Weights of a small mixture-of-experts language model, trained from scratch on English Wikipedia: width 192, vocabulary 8192.
Below are experts of layer 6 (counted from 0) of a mixture-of-experts language model. Rows are named down (a neuron's output weights, with its number) and show model dimensions 0-191. Each number is 500 + 50 x the weight over its row's rms, rounded and kept within 0 to 999. Numbers have three digits each.
Before each expert's rows: a language model's description of what the expert responds to. This comes from a sample of Wikipedia text that the model never trained on.

# expert 32
It responds to: Stems of verbs right before a suffix such as -ed or -ing, e.g. indic-ated, sugg-ested, res-embl-es, deter-mine.
down1:466467445576474468422444519530434535448442479531519526522468474536530489563506531543496568456544410370481523503478421565494517429462507478474457604510522623524333449531561480488455517430509521450517479559489482574530554430549423463485502495422455447531570552563497516521490471424536486461425479457478553511537573456528506578479435523581490509482503546501443512554574553432538498437502475475514461411504545423487495578484424430414478566411434475471532484496498587493532568490415445473450558411429485495576457498428453489520510542514420554542565398425549528503416437438481479498
down2:451480557441507473502481521627481499476437588475474467526497509455500508477567602498529456499537489455474565479438494572477503451555531402459620465468505539520531491519515450472410509579530411544514410468481502543529567499453535527533470512464482520436492487518517443536569486518490409505521531455499493459460494486557501455549498447603513520444608490505578484557511482566561419507514488530450526457533526558568463481426547470506567417446526555431517569630506530547389506520427547527475524476580418416529538429421504511454501479536561580382507416581599491430453372537524521583
down3:414581402551523487496531456535539489544476483495527517514559451569508531533521577544428474530492347407513579432436393598604465472447485529508487520499473554595510513449473445480559583483586477528503552539501470427512512483488540432430500477458450544429538391473548528485481563511465435521441461482449537417521440556463425471563547486454569535520497496513478554470463582475360536516537581574477547440550498492582515539574509499523483539437497448462582489491537519496491500416558576522563525496536475586506453472431601509491436602499458409582516474484522516483425512500554545507
down4:487558530613533495508518511580418527450489427467487511427519476531530506388504452441480492471512422543369497606409497480556404533522551541419564460428536416438556457428465480517503526537410439487501479502527383511497564531447543539483514501540495451430528508519624467513439551493528606590473474508484606489556493551463443469512561473390490430506550522392499505543503502496553534490514426481497494470491454434557502497479477538392488454456511417514388526474571551521511497430581521474496499502470536474456544487480598512445458507587576585449563471519478440500559537459506467424
down5:458454608578551513536630487479447512483500542445526458580565566430575563466566511514563569499468529440517517487419523590436503494490592491511465537518504486499532572501454489495554513482513481445519416424524552539568492637412439574474582438506464496448498459541588483413476544485500569545458528460487531498548545424487491456449404491500515540458512494472512512412464490500490403422592511486504563544446488583425521531442416502438494503557531422543419574572493484511493438438472458464490535493523560454488602487505461547543536487525522484432492443553388476596478524564511375508
down6:534448487490356555501471433485463443435522432449498431549486568453464479529549484531429517530527379502422525462508497473515453426466491579503460436512496541477440453560572502495446485525503531433543523489428490570512527489598480528523503435519570440449575518438532585536577504456536499473529550624504536489541501632494561463528616484496472551521557475462429457478439565557556531462532482509469450436409508430515557520470677511565540495539478569461530498514589545535505518477484495573482481489463519428504561460557438568567579508404579482379478518545504544474518513480480535561
down7:484602490570516554566577418472519502493542614474460546539494480563507467422536518529541458610490585482495474447441524488465488602492543474459448455411493450493546429576546419426539550440498601521537485488467480436551479463564463528525583573494492403551525442426580492535538451537550540524547521518382477457561456456468609515546548452456538457414570510482512559535471454547537439524529509541501498581461536547458566559517473467497522596451454537440492441450441544403472544515470540456547577371548380541496484493489543554472432518539518555473533525511561560526552502531446470487
down8:468561497542490628390491547582497554622513484645383469422501550471516475374440517493545495515402507466461547528512478526515546553515432490514496433520484455478549504535512482536529512532448493515524460537503570506516505483573575591458549565437555497493543506439496411503533498566482457519518593515560532571511569525494489511486537543443551458400573595536519627448586479566478564469603457517512462550486492506519424519472448524445476553592495531586480519456510528507476523517570441514466535519610577492570524530473504468524603480465528550484495581467547468535591581485494443473
down9:502451518557463528589586506504446441504545581521475503510525502464501496567450456480535449547433564445441516628566532503467391558427484487440428466503565487533500403512519472546503542441570492566501507562522460487530477563428607465525489461498464502450500492503512565487461479480566549503463488454492522499634582486518512465501454517491619488464584467593520466666477427502545455518457606461468535508432406543571542441550453561553472530553456513564519411565517489483485452472498491496479371378487544554520470481518483592499470425411494503531543415477460548548522472476485455556
down10:403496496529571532453573525513556471502497529585526493498553420459473554530548441518478551482551468468466559453586475517439515499456523512449542523504432521483514462495565428535488476465494525426494443379582522527587433504432470434548458512474443521494541492513609480533471499445507434561510479555425448516541455490471559524536640575466410479619514500443466529458566544565592511448470439485512490442636480505495502575502468509548510492372471487456502529471521498512513436442477437531430509471592576511587515467401412620525490502612457460504527484498467488431491465618467503434
down11:511557520508480429542551402474379470599443427452507571452431534495581381509509398425462472497475528538509503570417449512571477452503571539488523468446379342463497436550401529489482522440558509594462406411553404515500546426520494441421498430433484500531483507576464490481466552464541448569454471433601530465563460491418490524472462496481576578492520428517453493502498527487434540422473499508475554511521511528488482502561472455572492527460444527535422486530481499573538396574478437440510465548534457540429477527498465453526487546469434566519537491469480541473446473535487502465
down12:493473501466531488566525412464483441402421553578405414560514564402464497544537486585455562490533476520474390490497399554577512516512463554478507418597559441575567614571440561483467505528458462407503512507582523478507477459559556452460522457469514535446475474501461616558489544476502499454475507534505470433492532500535494542530488534512529468438488491457504396426532440490402491525534447516460509549496542519432451625564504568555486566585504480541599500497498437435583513545537539532596524595603465545465486433537488502543526447496405450587530532532460461489511504556499495460
down13:494482559476422492571470527588473372489508456449411493427537426485506467466594552461628505535509508453484519484567536571591489500568503506511486567541503449520534562580466476520531461500543496431475492432476461479440572509453456578485571420539524502502471481440513547455549469568429506538586546515515545490384541593471526517491492436408476507602442449463536499438483409509613423400509483460450449503559569528597503531545503484489534395420549487540489457460462547490552562456460502579541465514431530561546452458458582512538482546444446495500498501545513408585497554516508565417
down14:555461334544500484504511617574357498473464450465493556571464533485392542546461535573528496448471533570462564494506525605536497499548479442491442556483430538501436477604510437496525535489600535437485499523471527568516476470539527462510514566549493479538536509580532497515577471530511498569494412513503428489528479542536504488481544544512560521512398520444460561568496564364554430506468508444542437543484492435404448514578518509441522499503561436430459496479500471604450522462534531570455489484524526378511500431501418532442496463433483433430569521456524514494496444411577470572
down15:426495506449513456613478449473579438526497521481535528443340384506509461512525472582520340542515463518484434496490485583527485501498486527576506360544495434574480485418487492390606591589526607489432552549479542595510421492492496440508492535403521531401456503489465539526477540480530476483487479481473475542468521510515461472485460587512530442480493474432458494551535540498504474444459497485523518508418631530404495587505457538421493481455483510521588500534470498436496526484507465473475536560461473475562480579466561458537533487483515582451423505539556511536517478531404602535
down16:504411460573614558398534461414424474525484400444456530469471391606460568591492513551441576498696531467580521469470470521588508529576492412539529486585445459430531503471607481530518532440515563450537508477532484569518445458480498512537546487611427456492455486512472531546566511488473511463552501488510437550458546497473489509457503504635550493579495439470463417486469450453528519492477528534520470457513502501469432490551505521493483454382529429586520495547577585561530467485530511495515519484512525492438451469452450554484496522471522537455563368476533448509502536488524535562
down17:533563564501465514476554521484469520441493569419534362434502535492528520524457418462535591564524458483576492502539392503412532486446450471464538500435501537526442498484547486519450494432483506384429479467447473516478451465463432587552481571436510540529514518446610443503462420506540477499480429585507439505574516539525430575477523494559470485418503532479476475454502566521504554506478413580457467507569513470445557548405504571445618565499474381538554484439470448487548551508532479590489483484424414486487539419384525457501535562414536489531440561521475516602580538550478530528
down18:546513512492538486565494512504450471482527478522545539528513409459520548569456499477463486499486535424406545506442575602575431479450553451526482442466500602545459563454573531408426511533494436484570592554506523540459566462489462479537581401467538398478493483466571466522446526513390420526588485612515546524513550442514522472543411491543477494464491632470546495532476585502562429447474517513484478528504521383459560550503427576494372507486510535521440464489442564538606502514484558416484514504476431492481471444480465424536451443555568561535543498508493513423595596457485510529
down19:520580603614441479504464553427429535590572506576578566390450434513513582527494380497490483485515521575646489496524556565459504457619562569580456534446502486516432480456473452494496517517524401450548445499475468480412510601413554564568520521514505432506586454455585533537488512589481508517448515554494478482535517601522519521565557478512542484400540525390502545464519483535495500516492484454528496477559493494472505553539394519487484470485479481467480477460540488469571509495451459593408566499430494460565455424465569441489452573538503511436462499519424474542455521462487479480
down20:520631506448514462547559473450422582489494531439510500438395406504553472499469438482495430546535580611475516520403511441502490439452534516533540610476418463404472415453444530437547489524507486541513495479516434451442559577548546458465487582529475625553517467543503551532456597477472501499511458528433532555525469453506506477528550483517373521556517511476527529504532531438502507476525497426399465394491494494475424460532524534528555506477545565518441491548424416529508402474471352540482494510580528573503532535486522501512440522575442524533505559502626501540394499538477508446
down21:610446495516487610509540507542437417438500466531485473531615448496461512580419515499496451440523507510444513490478463595486505523507481534501536427578562497525520501498472429455509518588570541502443439518486505556589519338460497468506531491512510572510448568472440409509588462554499441474489544438500513470489605491524426524509482479482510445456534489455399480544476530498444486529493449400469547582517534509506583510439527496557494471478590494435567550497367539597514453501493515456493454511589502499562427571439549438435421528448405455383457606517478419540514506532555497492
down22:496486517495477538590483466473485491497552601533470531502462522507503476547514531566515539505490537531579559498572502487502555473497462449556485483542524480497450488560527425447544554467363490502522462572452501528544526477529503391546610516576445486442498542481391526562456444563555457499478453503542523368523436408521457472544469516378455591575529414477471506437493528489569448606468543531519505441508559602533488439479532440525627557463504499485511427397431486419542394473518481522478534484553497562474546535514535440477468423491582466583573561481521519571517553485356503538
down23:519618448549437367549421522510502654509534506538501398451497460527469522449489493440501509596442539619421514551532540428427398480466450500487466500552497532520530456546540480489455529575499474449527409631570480527544491502443513504509494577506612522513552473500500513544507611437514517518529475554592606497483452464457495513528538430419537571484449448493514484538406483555523460573492561478444460473511529456517503457540574467451617532534442474435473575468525478483493483439607468473535425503490481428458428436481502486503469415461538493493500569466537547518413530466518440518
down24:472527501570463493484520501446412459429505574456523521486556486539518476489468524443425477392513651500436488525544513562454615512489516501510480440559448573481585521485492483496452574571517489491569514437512528468487479528408557591492430563500574455502510575499393387468510519457529574507622602446482440553518494524486502507530540516466482526499372466501555445551533469493562511472454523499490482501460475441453523579450460524469491420553502464537536501614617532477571426609616491450422495481575436537514583490482501491464526612562466464525523456452487500480543503567517557546
down25:473451514440565578483448547462437481458461473470524537524511576444438424458541499491583445297460527556552431471589484469471468540517477581463612503545501408521513627497392555457465492452536557487434425536457542565534447496466567480510467475492513421421494558470429496483404498498456568518513448507531439531466480524490520403533520514482482444508530457478563484550564464579480474436453425542467475571558575598496448487540492461463479605422533565563421444516433475546470488555528544528454524424527499467462492519464451462500454468459503439555478504624474492543467500540499499573
down26:457344509390513541439461473535507448508534483461491526477451538457507486577492553479524504401594557462557369574463507505495697490466531519612481473463536466512386527473472470474566492534558447542452508525422448491530481367470458562398592457483483529463425414472411482429520484478477525580575609488533508495507487465436466484481445535503571454499497457518449467433503472540535492571520534487485456592422549480495500475471522530450571501541506493469534519493454503522444500534555504512497438474487516601489458499567390511460502483468504448401455446527467529543484469493426564461
down27:451471438561524512467566489469471546482466463481466534565542463512451505543533472523557568505518508471504528481507481591504563575518489487546489458490503548518454423576464603448616505415590586491453508509583524440524523474452499414473583530522464502591473603502548577448459474489484493519525515498456398558488454586475468519552454588461544584439426562418561429507588473542493503549557552516577482526450472430495469558499477466446452504407427458477469503525566492521538556494419478538468336623474472515483531487573450548493475407475543540594489467549453613499584476485471509449
down28:394544495369484529514543511485523587540479451507424583503478571501512532472547536380480437482478461460452413504489520548472438485525496516502524491473562550450502467564521408530550611475483499422543514551502474432430484621534493573489517529546452455484446497516509532515449467553476605423476481488509430491571531509490587505523441533477498432487528562504515559512488486504493548536513509444460482535584458419579449441445593561468483374471551445606529513412450494467497493591554533489432591538441566445547536491524553445531467588600528529393488583513481442520525455487603523439
down29:570416396475474464519560585476403477453558512437445478472488394514482490491560513504555551498578520527533512438584447493553545418509533523562513627510495539537548497454566592479477506526500407484499564408509593525511510404625546459532490359532450463524538548492563542487570452459526448391483497520491489449411468448435464507469517548500480523533517504401485432493456553437462414453557462463387541513511533456446487577541461600486465523411511505537452512530519562549475509595406547492495468543422470504515458613472416454472527452536505499525520538492488482518554438534500499489
down30:504536538487502495381368413435429485471478527511578521522528476623466558414450514494502488387546500477554443547553509495476511510526517528546476473494510552535491492456555525518551573531585458539479487533520417510469422455517535574444546464459461502492546519493559470562451508421425552479451523435450519403510458597471421545513460508487454440469511460536537467424523500438398617428536548478470473489525529453414599535447485620520501591500564517413469486524397507473609502515432570500531500453499513473477476556540541578567487376551469523511472487497469584524442444574457558488
down31:486534517563499419578508468470447518468461568458512382467479507548553485564427515530427443501502560458494408575507491508478461479515504530412462458455512385469569397487405561536544499531470567500484494515431484379435506492560538337491570588418462558455564514482466589566527587502439516419573495535515539443528447528498530526455492497441434463540477441507453471526574460496486482447445499496518444504556529480550509493593473462532446520602510584444463454525517536440500454377519512480436550447584440502435453504524527477518604496493555577595461588484562501517510541512522534509
down32:531560541528494527507533482444449456525482527504563467525472545505431624434488523480554550513499557545587482465518651535535516429428383532460429474495472476538479503517504486524581547432504517522522473466425613491447497478493437468590526558420590495548547558507516467528500544518514531391478523523517516470547570556449475479510549584487475547402485391491494462415488450530417520492499481496462432469506520640456568544499523500569591566572564490520543501466449462560445473465486454541504489512499537488510469524461498466501572518456468405539558570453598407542334467579543524548
down33:452472600465532467452500574545623592517518489504529502526377512482393527459582510538432543437414477513505587491430518603495543584583514541466509558538487494523492562476496497485469529514549470509540513606481534558496517439480602544434505437507540394548465545498476612447486527465448504489461446451566507494486431514397423603509410489545531521531407511454539400448432474553487502528495519465521541510493534517544492509516496508494533555508536398471543483492447584438533430517556534562552452423590492517465609505436500536571471501550501480459534484548605522426529444414441524462
down34:426459449447499589517471490444511442572528629580554410580499520504511530506499458589455532425479527468463486506535510571509569528612450447490554583546482494538427445486458548547429532486418472546530499457494566546513469437467521463493490454494522471404530493597488498546614480485571572555520503515423403477451515513424471432425461450527522444464526547491509524528466448528518426467461543551445555444399549576547539560534531531549483509573539493568550414527493471458564550496530542485542461480567601485528448463447451559484485432386603478467558517454413442513474589550493565508
down35:437461545416388525462411460516482481515492486505482556549509491556459490417402547519444622495521561471420447490497563490508579513470523466451523488440541614474471459446467500549511567527478494554487479413462474502541481499610436478479554562547519396534516527549467504531487618442495469555465475489491506451576554470488546528371517571484478508545528475586438477441521644450509475513459463519412501504473515473460511426420474540522456515536581578564462493489438375547499536570454492550520474479494592566436451538461520504548496489508495485486431461548394418512491517581475608411
down36:505492502435480467523437517496423499443565488483436515511561544513447390437446491422534493419450547472449481456549449522543461529520504479440459437506429408510379518528478534532472469590463558532583453554527438393490464481480580496519464395604489402483535467435495466406382448543507532543599489520515529440459528521584479443470486457511469450506560506426446554485535532560524517485458543561454477462491512514483524485552564593476327497435441537541384546433489514482447533513517440467568474501412601482380452498502488564518436559498553514533487444495510448492530506505541482471
down37:497485594578500493534528434539561542526442545488536648508568559511615430451424425482562441510452504522605417463470511516448525500468499488374583499519423500550495513430479431509530444484516507403533485417381540494602488521474555543472404551437646484505553480515464469506427547555515522503472494563505430494528553488460484449466415521564468507543507449470525450480531490545494557452626435494441530488539578531474528456499510418551497503562478464493478487523392507436576474514496485560475552466458491439508469518499504563518488450460605452551456464476526549581460485454436408487
down38:514519524492416493507489538580480549535454494469477499546484519400550488420492525471414452439489476555541599544502546422477490361521466535433532546473468481422591453517474575480421530587534493489541437610579556492419633501476489480418459418434580532518530521531504517629582529523539535480513530445645504496413550423431541489560441472470465490503457495479459472612561518558478481494501498523541549459467564467495510434523541462578542408497444580484379532567470466549493446496525499519466513504546527508446513488536525450514582459537509587516567463489493596554543489538540501485
down39:577519499493427478519457461456503518425488484522499485372575492498510525483459527457463443610558487504582489559464506524404567374519468543518476595478424514493475539450450566445389362540545533478440619450426495490584481510542510292426493605491521427527484471445432429430477510505488513497451594543541466455522469555529484519528521464495496528503503513582498469502523355458498441538521495442512454510567531420480437542487493534562454523474475572483509529498488566533464549609515485427544463519536465539491508525531482532540519466489450493479562499538541473476571421578530518468
down40:535452515471422612484462541477537526620582518485507489493486564579507549576453434527525489490479496520401478506397558418464516560574399438546490506579473360482496502480566499524517514559506470479472432561518472490522488461503491583506502539575615526508552410456484476489432411484577456401514506547467454519371476433541496505521507443541456517460495425622412545485470528453498500453499461636496361419542466560524568480515587422524527534456578561449545481527501490532458530447474501476513461501460501527567515459455508535438488461535523416524503555466470473511498426487531462556
down41:552518450602447495490442561481543512524489478514544561398441434575438539519478495494562627441541503437504550498491455517551470559471441473564461492505467475466428481484446538547572489410495567516473429514582563575402532484450484477566479447514566497439466456548464576429610366483429470552534449492465487499494433516440618491562563511438521521568465459499574420455447548480479472521517434521468520534476503521501493546473466443458500496452512480473519555505463510525533479397585473472499469567607475632556524527460384575597450539494526578538507518496567530527444576543478450461
down42:509608478574435524467404426493452554675509552511560403517437545489602544449449414481560506528562501505498461524470486401407481486504588464533556602446436500510502482520558481423505585538472558546585421433512341519566513510426526506521526508531571462566452493530497496474412503528491528513443431474552510502530509558388542466480522510454527527505493469517543539462482416443484495504442489592422484467566503529482532425577525526482496518532470505415494552447551500464500384479552485521509420519431432493495432512533471522459521525465510535541416476535441480404478482448443445490
down43:463479460522511606460517437493477471532455573556430387482422473556466454494471529481508587560405522406427467565442438569483504481522583560461393497515406477495481521526522478523513368508536543512555458523509461529512489548605546438436457495590505552392505530566514445553534446450517468522397538520563459438522606512505489523535497486466466532455449611491523521518479622431513494433585500533582442465526403457511539486461541486440520562499467501479531504513574461465514512516538530468478510470500524505482436547439522507448581442536493548511464320480436543503441512453421452525
down44:579590597485457426520585521505471419445407402516497513467527520488510539542404420510486578472416513461441432487488452506415569482525495488447495525533435451492558490382500544514491520454424522491511506437450477551497546496551502493444569540448538475521564466388492526396433541451553499450550523473560536541487542443504506573442559499497479493503569604554428518387511505556485489454479515541547510493577517452460465541547402521430522507622505473455448510433459451475541426431524584443530422458584434457523453447476474545499447503478443470470486467401605487407553486505428529525
down45:532508477484494478547440344536496498483500607536431492450493447457507404496457428556523417445451511465532535476483390448473540517564487506537538590507556460558443596440495429510464453543501502506353420495545542593454528488494477557527432558521480402395381411530545545514516418509524465473512510547438561460472468486474508470427481468471440473455499497539485538494500518491615511611449562515479609447464453484575622501529508526494499494566398543576509522476520486430495467425548500566444451457512561472477461529497476551538507569486521513505549475575569524438541506482485594504
down46:526561483398448523506507374520523544468459566519587512578500529514489616444515503507481478427476606530558486465440572445555536514550534515443546534490439513563474532481627529486454501470487570499524472529508578428446583542479494579516412536505500455401478438529473545534520644458499491483512530504547488498591411475463478504491451520542468527549552540473427528515470450547546520481536492425565544525459491529493529398465557566452581410429559463524542447613536491503552514505454572495487626492492532495524547465557460401442481461511420539480529522445457501427522586492597458404
down47:599497465427515471570520512525461360465402483442425492448513477482495550475551436611487506444484550415466529450453506484505546605544479464505472550431501421432612522551475439488475562562493525512447474458562377465476489443433454479532417476523467404487500491498373505518603546534453537490542516427475522452510524510559507538496532517539488521481530487455466478559461483473487478486564505450470467393513494543408574556465539581519485494515490515478567539494463562447627516534488497408490443524456452517530585465490545539432570542442581498562521582499551628429534502448481406510
down48:428434499464459430390567445537459340454478392545532509488528480501532561472518520520444504388461511479522466484576482361515510438498552529521476562471485526571417595609521447459534417528525530472489482544483469394502517459515431485540475569563475421492434454595481494515504484457502446568554472520476524584488477504530401448506520462497542574539516454499484556531471481542492501568502539462426551490457486472497488523496534533544509494492557609466460509585487607423475466576443482482610536502389523461571565483518507476459473474493483540495402562612385544528439487498478527512
down49:473517511587529500524482530515417502519401565523505628482385478569449526483476438521537485577474521490466419517486522462573450472484484547520613562422549391557447456443502520594392546444426423535474468482516441488458540583481597524616470469500518521560538498524504492491420502469520602543435562443571547531462494547516462488489547436472539548533555466566522535457529524500439525506485591553442477560479420408500501522464501498492555494431517611496416461512544530507605468549569433510520592542465538513495501438516566485446430468482526533440566508559504470532611475470495454414
down50:549494488529533606608487460493461593549447387451494469427445425485475519439537534453507538550507598529580528505552493571440407478545542460458439511511531505356448440501579535486589458530471474482586504533512480462474482527490409574633442528540526504459524472425451486477393557485535569498481449511518536576541423543485486497442451399508549507511500484581585477452491514538449396449525508482477442500450454525515515520560456469519549491461471539504462561424504575525485474383509418478450599480477565431463425536515527469533561522522477481549435423518514407493530565590499480477
down51:524481446498447542432482507545483517533471508549463582628492508489492484512505483529469563556422552453471559475465461543461488480523489533473476458492509458530468484516463452496455512506503476500492483478461495458563448456464432509457348554500533496516503497508421567604438463565555567483460499474476396499462510515499429508541537570498462479500524449406478609370463527576519519552455467549553518519605409596431569494489493411536493511424498405554638657572493378604460498500563432460479534511551424550437539450483535494541401485454566508539544484488488470544467431490493460547
down52:493594470586565471564480505576474348571505463561568483487430437561462547534544523483560463562465445521537499586533577519437531455570464485470543515530537542461458452597447443487485573507593524608459431500514515580519503446520517417479522539445526486529604473453488468469456514477591498461484537397610540601529530492501457504456508513511427444509506521462502492378511472542524435441501537501452500635437498501447524576510514489488454552504472581414543463571629497483513562485443482487544428442519496557489492521465503592463510450506500484598426439539525526489426436523513476554
down53:461510498611615381479504464555509499388499512469564547481505499474566489454428484477469565477540483546514472591494559456474501498527456501490548458571510488491524462496561510548605494498523508398442402512461506532596532478509490448530454483432592439421489475490580421457509496519483630581456472536436489508543511480473518571487497516436509485461538478411485487516493461553489600457456460519452526522516476427486447484524553450481434446488506444457475461530517451447587402557466440683377447451450593542502498506565505538438545546468504547453517469484525493594451553476551453394
down54:470589506417495497490463456514527538543597492396386476538524459536557451458578427462510432527532510473544503532409537425539475531509529521553514565527432558550400538502557539585467459510556572495534556536371507477487496492428476492447527522457500424474552486449460515472555428531491583537478519412422455432501558418442537438582408515489537519477622513534488489559472513461556560517484452516581430536507517509511571547448376520504476526520484522456471537443520587597534495505525489491501443549547495480502601553619500478378550512507401458530467523470465559555572465528455546533
down55:508447417529521484500460517442416492511518559533570472482411564524584490549447496505482458499502446497546376481531431544634442505453461474480559519514503584494534431511538481565539513517422526487382468535403500460487496417544588532557463450408512479425498587503503541533540467480470536511418559614425453457486489480559633502534568437520515492453563481423475411529529543473493532563532496445582550526546518526399502553548480517557541547592488558515555531554504562517552482520471492540504414563528578519527468573571516622520491508545432476466494507531464559475532452565409481583
down56:594565544505554473528530482467513468617458454437462578494521438511540527495527561477537527562429497478407579458499528482435467574568423585491530469588426481473575587424446480459466488465512513501498534527562572541473456505460511448467543431434458458487423488458388473479538516475515521533580417576447481472510413545475447508509548562504487520516406544514534446403481573553486534609506477564611517572469531473481489513519430373576493565561595462515522599604464440431488437548505496504473550524487552643438464535548532451524490532512505523532480485467487536477488494499424466454
down57:607460576549506486576512422460392424663379460439585566491525509443478556548539468523466489527491473491511564542432492461452426494537528541503559478464602544507489492541549455437525470413461466536391458439498585450389527433570518539457558505568485507549525527494406432573486454521471526551485491581473465500514472580476424495491451389496559588464501528511495498545522462517517511518505515489472472519495549550526502514446427461484440482485518462480475535371539489487436581572548518589510417542526522527524472527562456468496529527469548534546435465445456463516368583486512417495
down58:476454381459486462478522492475442537448474537412512442453449508538530469522498517582534418447488448559471509463509531493498541487513514554454573490562589455425554503565571604594516458472476518539418487509466526510453612434542490439518490591479394507481427469606478574528470465457518427411550551476383505482542539567498555533601434515435500469504611512507423542506444449566567470495429462440469524435568428462552483501534563517497437453398523489535498473560548563553492530478518552575565560450492404491421516610504519492538479489542546510586489442522547536501553494581482456502
down59:450456467397529446600570526584520567592513519550393457552531538454493501525504489547571423497454434434535500507508477625575462420540385526496473534433598522608477541456527524534506431432478467559429464453511581404372451513467498571510446540541481540416516538511519519495459510512479511550465485555455530514541528483494496451519484514467486415520561571490506486473451521446512458505494517527521513533517487455504427541486545463560470570445453471528550531490436556471560569413497454455478464483488474502423458544520436604452499513479544484428444563512396648526524575546493596590
down60:472365423509520523461582452385457475407487423440527502520551471552478455615402595492403512500577542531483457560574554527485404447469451512479500528503478487530418460387414527539564576557440485497480494499430497363417448489524446472460457513507522485429515448541544483498525554458460452447430442449442514524499459503472448572427467416397495458435519424473475430524416557579501489514437481492572504478503588480617566516524515574496475476523456496462566551384520517519547496478494505493479463517526491523477469602490528510452542510508522461502484581459519541497424543452483467513
down61:508562567464527541520496548507529524427467565542590419491541479541509538472485483482512492618464505469492578465502524534532479527489452435612584475536495501501610465450503500481550473504481481610509531493435529415429503464479363482526454591482437468535511573447468499500671420575508555448462560445499447446495480464460473559493505497544459570464427487580510475490473626558536587522450504562530478457471485480519519610477533469547384444421455489465511501515476471549428515576504542528481580510564501577549508512599590471576576552574453458542578497543497534479487440439508489482
down62:456519547510534426508558507394503442471543504496466486516556464520474462539584553513468492457553505435534537503580520502494559497471607472482480521432572473511525447526548550586540499415460508444566551501494561521460458505515524497381474518534391477592456510473434452483487516507608432522525537492613482441439555487468540522513566449497578450483484476453532538459458463541564472492451626524543543488602573548475484562479568498419454476396579426513420515429611493576474487494535445506478419477565383509441527454492439497469595562562513526532442457571482562524438497518424444411
down63:518457514475481516443390551552549480439527477544524604481488460498510441539509630474469511507428474388538514550594525463470527373490611537568418515539500565480464534451526406388516558437508538507451471447462440577606420518557418500500455479521496481482452448501499466489432484484449485500459475562570441564504564469548509415549523591411506434504473457474426561579512519546496472474502500498556449516507492516490541458517506449516479474424453496482511453481500509515555528420524515421539386501498514628514569483547493547380539513445484606461417538578514563522500430502426470538
down64:469497526525469468497484500457444466519495425418570466561500480532380625457533427601566539422452490480509448521518466466451532517472446462494496569473487512492506501583397484442457537526450465452513520513517532406434534604475479507531483493497441533525447438617479605470437551528409387521556473449497519455462520649487484486514415509468468533614594479538512451525497545541505532510480572495502472561583439507552544550469511463459501415539551550542428497535446568516496489491509591593553551404486435510549492556507501411522569506435491542450557546426553453459531574501461417490
down65:466600398444474508475533470474521488573456539512481434479484596357574574441378477516522529439403459478563495589591495525499551537542442471560460565645475504448468475490501554515492532431490492521491367487435508486530562454449565468482507454486545469518498493438468520511568492531575457460524535559487500539508436493540532521549484446466442522588553497546501556465491503536468467487468468494613543448429517480423570483497450464499380546523524387492523464483465496520484475453461427457579576492446445510547566410451506458486474395535457531619482492520502540456577465442459428494
down66:530595453454454594527440509562506523587405446527470500521566535564481463448483571470538527642480494538441512510450463510569511491463399640493487497494545476517525414453510539535550455465423489487525525513477462464484558487408514521560477571453417519520519513551515533483531583500395466515485522595471486517416521502516504500477601398513570463540453487429515520542481458602482589587524521456593510509584476464553465506450504511492612481511455542566507507508569484495574511505566432524496649482430495421483453501436539470504531530584573604422523492508507523491559469494556513414
down67:570515413437522505533498510462545518501373504496524497444418470632474570480525530556578541482580455441546584421569587508476452497457490492478532535436514509509522519541493483497506522476528578551597488552425581486523640525533466505466458533580328565480432495505535572516522444498521498384574475499552507481428464553465486589450560449531550438541514485506468490474490460474493524564468450426505492518524526416479415510447506513510435403495574491584426522499438452552493492521520480469447574504416588492535568491531548472489564641525503506408525460474457492487542492438448471521
down68:541467518513452593474508470505541379505511393504597507545503516536456497559433409616461520470452589488507478505457567489544493475576546536495468520592367426504487548585555590498528473504455478567491524529463495544529553539460469449456503505487448447560574512572491543482605463465503563612594436498527504531510499567473466477523453525540459549507488456492511534463501501516597543546401519435449514519519494392474409469564546470340470506481400571494510494521550537489535439492563481491532433508440503453583577603495588522512440559394512488482454540418479503498518522474487529512
down69:511478419555497535532545532471634512501473528559457469480488420437426474505445518568549533528472584515534425419524455534475422609473540439525508459399410475503534584549524431540483437486636526579408485470504533435487488477556455476518511482447571491544536527539476493569494542478474519531479459522472478507464513522536460538562485445583584429504408393586457434537584535523546444490487493413467481583523552511454487468566545468420467473513563508449417412452530541496546511564505523526462451490466420479528516453520387537492381436529583510440577464525406493527452490497503488418
down70:591474485520427509467453502455542564549462477482645473426572483480569507467570464446511496437417481414475583541516441490441485508500515406528382467565534510464520372591503531508505553443501501425528445575533555535577434593556450484501485571504573487467552500511499513583459525502463559451503565510598620457450517455536441504459526494426500372471588385540509543362415491476479527471496408442528504490510576576495463456515523495463472458506512453414529519487494538551542522489566514478551538502503474460525504559598518485478481487508410466479483524466445502431486521421483526449
down71:493494392516478410618486454416420424429501518487466471588542505541534578494519449543499558425561473483542511479549460431496510544511630507479503586489555503519462601459486538513552577469512488493557505571467510511467527443519482490467427499470516520539558504483485481549461525481481487478514480530450494433497424556463440508610474546555486498534515517494520364500484550468383594502477509500403425501576381599445515612539426498513558557454570481443546533494507514475537504464428520570512394572558516526556463421459439533516517480451502438508543584594488578603466446529515489540
down72:526415496524595520487473545423455431564470436544461540542536526554433508548533520500538530378528540512475500454459530395534434503529438456496559544513499471443516549514487517465468406553501601463456435560584460537572492493459496468547405474440487488572472531587475461453465493480391503473475555474517504428500529492503467632577524508529449457556549451465442422549506504506465474529525592533524482487432474584558555460574516482539543525503658428571585527461531480418453503489445435460541559467454498594402469559583546511525434435594498492559509512425480442569489471435505462468
down73:431467505506439539578539415496470519518501502499466540480511452409510522476547541480506499508403537529528482505534431463661457472497580479534489615480525484436523516524484470477493544627455529601478476485525456475481477521377426475483468512460524549464632565536466479469473549572445438577485499496537452508553454470490529542478541531578545527550512557453552469605510504490593507440510459434496536563474413465535492437502489488430505415463479519614408555504474425532499544513546460512520545464451495429461567463494418515645585495456503569529471500332542515458542543448543481448